config.toml
n_layer = 9
d_expert = 112
normalize_top_k = false
routed_scale = 1.0
init_std_router = 0.0292
batch_tokens = 65536
seq_len = 2048
steps = 7198
Below are experts of layer 3 (counted from 0) of a mixture-of-experts language model. Rows are named up (a neuron's input weights, with its number) and show model dimensions 0-159. Each number is 200 + 40 x the weight over its row's rms, rounded and kept within 0 to 999.
Before each expert's rows: "comes after" lists some tokens at least twice as common just before its tokens as in all text; "gets" lists some tokens that make up at least twice as much of what it gets as of all text. This comes from a sample of Wikipedia text that the model never trained on. Tokens count by the router's weight.

# expert 81
comes after: " in", " the", " on", " of", " north", " at"
gets: "–", " the", "-", " south", " north", "/"
up0,251,169,199,235,176,110,199,235,189,217,112,168,209,204,221,212,246,193,274,224,252,289,216,213,210,221,234,168,291,170,202,211,235,219,175,182,201,256,200,187,167,112,197,174,215,222,181,209,233,144,204,106,210,230,202,146,273,214,212,186,218,239,158,229,163,230,173,156,168,191,209,196,177,134,192,236,189,231,184,193,167,208,195,177,174,157,248,233,191,262,188,250,190,232,228,194,225,223,236,206,223,153,218,213,219,269,245,203,164,216,174,175,190,249,199,267,217,273,242,219,236,156,247,216,157,155,137,255,259,214,256,252,230,137,176,209,231,277,160,159,178,198,288,233,304,134,186,214,175,226,209,77,158,207,266,183,193,153,152,218

# expert 46
comes after: " the", " of", " The", " in", "The", "'s"
gets: " the", " first", "th", " United", " early", " his"
up0,192,140,140,222,233,215,251,236,211,208,138,259,139,229,217,175,187,242,199,162,167,251,152,299,124,204,191,236,193,195,207,171,228,165,208,207,220,224,277,204,164,224,216,171,245,232,232,95,218,177,244,167,176,148,195,176,170,230,226,252,201,197,186,184,261,262,218,183,188,131,151,184,183,232,191,208,165,251,168,155,188,142,219,256,233,180,228,178,155,248,182,137,149,181,216,172,183,133,194,225,163,191,248,183,166,237,276,165,205,181,173,173,196,181,128,157,188,267,210,113,204,246,176,183,188,204,234,230,216,180,165,207,157,218,291,263,186,165,264,203,220,254,187,139,234,188,155,195,178,253,176,241,107,189,187,220,273,253,207,171

# expert 17
comes after: "\n", "|", "\n ", " 2", " 3", " 1"
gets: "-", "|", " |", "–", " •", " /"
up0,192,171,277,125,218,240,215,196,188,193,227,178,167,226,187,160,135,104,244,224,265,221,177,166,167,192,248,195,200,162,175,138,231,140,168,165,240,233,169,104,201,156,126,172,204,189,237,192,164,161,233,165,205,213,249,181,163,200,195,179,185,149,165,205,177,166,185,208,175,243,145,198,269,147,225,235,254,251,129,238,174,204,134,213,192,242,187,134,232,229,200,150,213,187,164,215,156,195,228,236,195,180,203,181,288,242,133,129,259,147,185,171,278,221,229,156,192,245,179,243,213,243,199,156,200,196,106,116,207,216,195,198,129,255,214,232,219,181,149,257,189,220,171,249,116,216,245,157,159,222,225,221,225,190,156,201,222,190,221,246

# expert 47
comes after: ",", ".", " In", "In", " and", " in"
gets: ",", " that", " which", " and", " where", " who"
up0,156,147,215,125,245,85,218,227,239,262,206,210,177,258,219,196,171,238,140,233,199,143,201,153,195,166,193,190,260,195,210,254,184,155,257,178,185,186,173,263,249,201,245,204,234,118,206,163,214,219,228,218,251,242,204,196,254,181,194,211,198,175,223,196,154,225,247,170,154,223,252,159,222,163,184,186,140,178,199,179,217,132,173,199,204,230,142,233,232,212,114,186,228,219,195,185,230,148,192,220,164,150,170,186,108,174,141,272,136,247,157,178,192,191,164,271,215,139,206,146,213,151,215,165,244,253,232,278,248,128,270,221,138,180,170,228,186,231,170,139,70,142,202,205,215,126,205,153,154,146,267,184,180,226,226,211,196,91,174,218

# expert 33
comes after: "\n", " =", ".", "==", " also", "==="
gets: "\n", " The", "==", " =", "===", " the"
up0,231,239,272,233,232,231,190,189,229,239,218,142,158,160,177,194,149,230,143,194,185,142,178,234,177,216,160,231,190,149,155,257,177,192,259,234,132,189,260,193,209,211,213,179,232,230,207,185,130,209,256,200,223,173,199,272,204,208,224,224,196,115,113,204,256,158,160,153,196,178,226,174,93,152,189,149,226,223,195,267,170,213,167,180,177,199,212,203,162,160,125,141,204,230,246,180,165,164,234,275,195,189,235,155,143,295,254,246,136,183,163,171,236,209,177,190,226,269,151,197,208,259,229,188,229,212,211,155,173,246,134,199,232,116,151,179,209,259,178,230,267,280,184,177,159,202,213,110,237,217,167,221,161,226,230,224,225,246,202,214

# expert 94
comes after: " ", ")", "\"", "0", "%", " 0"
gets: " |", ";", "\n ", ");", "\"", "%;"
up0,271,127,204,172,250,180,139,245,236,138,137,203,245,272,213,179,209,210,225,185,251,166,202,163,215,179,264,180,192,225,234,258,195,205,184,175,203,178,202,210,103,204,151,125,227,176,194,239,202,228,194,202,223,252,234,230,169,191,237,166,177,223,167,208,193,170,227,77,242,221,188,210,165,134,155,160,216,239,282,220,176,257,235,152,221,214,150,220,260,150,188,271,254,133,212,154,266,231,240,200,228,187,153,106,220,203,234,160,221,214,85,166,234,225,199,175,114,181,198,205,190,193,201,229,246,240,188,245,287,228,206,215,210,215,210,207,157,170,192,182,181,204,220,145,207,137,191,284,239,132,226,229,222,157,222,243,215,175,159,239

# expert 58
comes after: ",", " (", "),", " is", "–", ")"
gets: ",", ";", "),", " (", ")", " who"
up0,226,215,237,207,262,241,211,220,237,108,204,229,171,162,256,222,200,230,210,197,197,222,236,211,191,157,145,244,213,189,200,243,177,183,212,249,198,222,168,213,197,165,200,157,163,193,156,225,182,240,293,206,171,243,165,205,175,278,223,133,203,214,165,80,186,172,211,217,203,176,269,274,208,208,294,201,189,176,278,194,298,223,217,193,197,174,292,182,248,167,127,218,196,214,249,226,163,182,102,281,202,257,121,192,229,246,213,204,108,169,211,175,226,177,177,145,185,182,241,220,251,195,146,167,188,232,241,170,225,208,131,207,235,186,280,129,190,165,215,247,166,156,209,180,188,166,140,241,249,185,184,192,201,215,270,184,196,198,106,325

# expert 48
comes after: "-", " (", ".", " \"", " John", "/"
gets: " K", " H", " G", " D", " M", " J"
up0,197,167,163,182,226,226,212,240,263,218,193,142,162,269,154,186,245,188,213,171,226,269,182,229,181,242,216,219,210,242,249,123,199,128,203,243,154,212,219,152,213,211,146,163,152,231,271,198,224,137,232,163,235,213,196,221,205,105,220,211,178,180,114,154,112,199,163,256,216,144,198,209,175,171,153,199,184,225,216,286,185,160,205,156,287,147,213,188,237,180,213,207,217,237,118,245,203,243,191,205,184,186,162,153,176,198,156,167,143,194,235,194,194,274,193,167,223,264,213,227,141,181,264,128,211,189,223,123,188,271,204,212,146,227,193,172,230,173,171,160,261,239,182,247,216,164,243,239,225,213,75,227,249,251,229,145,199,163,269,198

# expert 40
comes after: "\n", " and", " was", " 1", " \"", " were"
gets: "|", "-", " and", " St", " g", " st"
up0,211,191,144,235,227,240,222,151,169,234,239,174,178,178,150,248,159,203,195,241,161,210,221,218,268,199,252,256,184,158,204,174,146,123,156,231,161,258,196,133,191,156,207,229,210,171,182,223,249,262,118,210,249,171,235,194,153,176,232,181,165,227,158,241,258,185,222,179,228,152,199,209,224,176,183,167,204,202,157,138,174,148,231,220,230,209,162,191,165,250,284,214,232,185,201,160,188,200,260,176,200,200,195,246,220,167,155,200,176,261,132,248,221,192,189,194,279,199,180,273,219,257,114,241,252,292,284,270,220,149,195,186,189,267,150,226,234,171,222,208,226,167,193,238,187,193,152,200,215,185,283,225,216,189,218,175,198,165,166,183

# expert 24
comes after: "″", " (", "-", " \"", "/", "°"
gets: "E", "W", "B", "C", "F", "L"
up0,154,163,220,141,155,215,204,244,151,159,185,164,183,217,233,347,237,176,165,180,129,209,208,207,183,248,280,213,172,283,228,161,257,207,214,262,301,195,208,144,183,207,213,193,226,214,195,222,216,206,139,201,177,223,213,158,186,204,154,238,210,233,259,212,158,238,250,175,233,156,250,160,175,185,237,170,258,279,234,227,164,276,237,191,185,211,230,150,219,190,156,197,238,163,186,207,165,224,215,270,191,173,112,233,221,164,191,206,190,260,116,161,233,184,249,209,137,149,254,237,253,147,186,251,197,159,190,238,223,170,261,246,211,243,186,221,180,212,205,209,222,265,228,152,148,186,232,192,236,212,206,232,181,203,196,201,167,109,230,278

# expert 31
comes after: " and", ",", ".", " but", " with", " that"
gets: " and", " his", " or", " the", "'s", " her"
up0,241,217,187,166,107,147,232,190,246,195,192,177,145,224,255,231,244,175,180,200,189,215,160,219,163,256,251,113,151,275,195,198,187,250,198,187,230,198,172,289,212,136,92,183,171,125,212,174,135,176,149,245,166,212,176,178,244,222,184,127,278,172,191,206,214,176,174,105,154,153,182,204,152,203,234,217,199,171,171,192,71,232,159,237,153,150,198,146,248,153,217,225,176,152,114,217,190,197,221,111,194,163,171,214,217,196,168,206,197,148,199,105,209,174,217,235,232,200,231,234,199,160,220,163,183,204,143,239,134,213,240,162,119,133,188,212,292,215,200,166,151,160,240,187,137,213,206,271,230,155,251,238,186,199,218,225,212,164,124,155

# expert 26
comes after: " |", " ", " 0", ";", ".", " 1"
gets: " ", " |", " 0", ";", "%", " 1"
up0,212,190,168,246,164,220,181,224,228,218,167,223,225,251,226,207,154,251,142,216,199,253,247,162,154,188,188,182,211,153,229,228,164,128,160,236,149,198,120,143,206,127,164,188,217,137,142,223,237,138,243,190,221,189,232,224,107,141,237,200,172,220,170,227,230,211,187,224,211,105,288,187,183,278,141,163,165,259,167,154,222,142,254,204,177,169,177,148,132,194,142,143,139,195,151,131,181,176,157,204,221,132,231,208,147,182,218,189,190,174,280,245,172,205,227,141,181,214,174,224,158,179,186,199,200,177,213,122,204,187,212,224,169,148,249,183,248,173,256,167,288,95,206,237,178,211,249,196,199,235,180,163,196,187,197,149,177,208,191,168

# expert 0
comes after: "\n", ")", "\n ", " ", " District", " Member"
gets: "-", "|", " |", " (", ").", " -"
up0,137,202,232,238,179,215,175,264,237,214,221,213,304,237,194,168,191,128,192,195,213,214,203,209,325,226,152,209,148,225,192,149,197,238,160,244,185,235,155,221,153,208,141,215,168,205,152,180,227,184,203,209,202,206,228,233,153,224,152,210,192,189,197,219,184,199,182,194,162,150,188,239,233,162,225,262,144,201,239,259,139,193,241,183,242,203,193,217,103,221,226,272,172,94,211,202,247,226,123,207,161,177,221,136,242,214,181,139,194,256,248,239,166,283,143,154,235,206,201,221,233,179,201,185,148,138,153,176,163,213,209,220,193,164,169,187,210,234,193,209,275,183,254,229,224,138,134,149,202,285,167,230,210,217,145,247,192,187,185,153

# expert 62
comes after: " of", " in", " with", " on", " to", " for"
gets: " the", " a", " The", " an", "The", " A"
up0,205,245,210,241,199,222,132,124,202,184,211,243,186,203,150,231,268,246,213,278,226,207,147,166,179,225,215,192,219,195,150,203,209,268,238,234,177,189,185,230,128,193,136,190,204,203,188,236,262,214,148,217,167,227,249,140,182,171,173,124,194,224,214,245,214,227,159,148,149,124,209,148,169,160,227,244,208,81,193,176,258,184,186,196,229,162,265,191,226,131,205,179,202,219,232,182,215,185,203,231,197,141,228,202,251,260,201,186,212,318,176,214,215,246,187,208,175,232,205,172,263,129,184,155,255,183,244,144,187,182,178,211,214,197,176,246,195,221,223,215,169,221,203,266,238,248,169,183,238,166,190,238,165,174,328,176,167,276,157,203

# expert 76
comes after: " ", " 0", ")", "°", "%", "0"
gets: " |", ";", "%;", ".", ");", " 0"
up0,191,202,139,254,249,138,221,197,142,235,197,214,232,185,181,217,193,145,171,230,190,184,129,232,146,110,249,169,218,245,324,284,247,150,220,180,203,205,224,119,151,208,187,189,160,224,149,246,182,143,240,153,224,217,201,249,211,225,216,234,261,216,200,256,135,172,192,174,195,186,139,208,181,159,200,135,207,141,251,244,199,202,137,197,202,172,152,136,206,200,269,176,251,191,162,190,228,210,220,175,244,263,179,184,249,132,190,199,189,144,201,222,133,200,161,228,219,183,217,278,231,196,201,205,178,262,122,171,185,218,183,202,220,200,120,213,280,221,146,244,245,172,120,194,249,174,222,209,251,232,205,195,274,125,113,174,266,250,187,145

# expert 90
comes after: ",", ".", " and", " as", " for", " \""
gets: " a", " for", " as", " an", " In", " The"
up0,242,191,206,206,135,200,244,256,152,181,214,143,277,223,266,233,202,249,205,194,182,230,238,243,202,178,225,260,198,124,177,135,184,209,162,235,245,131,248,228,223,221,248,181,215,236,233,210,135,213,128,185,220,255,194,191,202,218,221,231,220,290,188,189,160,174,230,152,194,188,158,141,166,196,235,171,187,148,200,222,168,209,126,171,192,179,229,182,215,153,202,182,217,162,268,236,192,189,139,138,191,162,163,185,209,195,191,240,184,166,272,189,194,244,204,220,235,215,195,187,190,98,198,134,219,257,184,225,197,140,229,261,176,159,165,266,106,178,151,190,190,184,248,146,215,205,204,247,204,241,182,218,150,157,205,244,134,250,202,243

# expert 72
comes after: " for", " of", " to", " on", " in", "ing"
gets: " of", " the", " for", " to", " a", " in"
up0,239,223,213,191,134,252,272,98,205,172,235,163,224,151,179,147,189,178,259,202,161,248,178,205,176,230,241,178,214,193,155,175,259,221,245,249,168,305,222,177,206,185,190,205,123,153,164,196,223,198,178,203,202,169,191,262,218,182,118,168,232,166,189,195,257,156,147,217,271,180,211,182,252,195,217,265,228,205,197,246,265,150,218,262,93,271,198,185,203,255,137,270,183,205,189,233,214,203,258,152,139,148,181,202,199,223,161,124,232,183,187,209,182,161,194,159,228,152,267,207,165,239,215,166,120,227,210,206,193,252,150,150,218,154,166,137,158,215,194,254,184,185,223,188,247,222,207,164,176,187,136,247,257,256,241,202,193,175,240,182

# expert 93
comes after: ",", " 1", " (", ".", " 2", "/"
gets: ",", " and", " but", " is", "ly", " not"
up0,208,142,173,229,260,203,141,298,214,174,203,132,195,160,256,147,277,149,172,291,232,220,233,190,214,250,206,269,198,185,193,228,179,269,193,234,176,277,154,177,302,190,163,183,204,173,224,239,201,202,185,141,230,174,226,202,224,183,207,181,237,140,209,219,218,236,162,200,223,118,257,169,187,227,202,219,205,173,206,247,185,249,240,172,253,192,206,244,181,138,144,257,199,221,173,255,202,181,193,130,258,205,217,197,182,245,204,208,251,202,179,246,186,180,237,223,170,245,250,223,245,184,180,250,186,130,197,229,146,245,235,236,136,171,236,225,285,179,126,195,198,116,152,191,209,151,280,237,255,193,157,169,137,255,210,200,172,202,206,182

# expert 86
comes after: "|", "-", " |", "\n", " ", " •"
gets: "|", " |", " ", " 1", " Total", " medal"
up0,124,224,212,233,190,211,194,270,193,186,192,250,223,190,133,260,202,170,206,156,165,206,120,202,148,128,212,170,187,203,156,188,131,218,181,236,180,172,259,167,276,143,143,241,162,195,176,256,197,148,161,158,204,222,187,217,161,193,249,200,232,205,213,241,155,229,192,244,151,198,173,187,182,161,224,206,225,198,209,195,174,202,276,209,246,197,170,238,187,269,225,235,226,181,201,152,204,192,200,164,237,210,215,247,222,245,140,143,268,165,117,196,234,216,193,159,205,197,233,166,206,250,261,254,226,215,211,207,181,211,153,218,131,187,199,131,242,205,157,117,201,181,264,165,136,220,213,185,236,229,239,184,217,233,140,208,275,187,220,279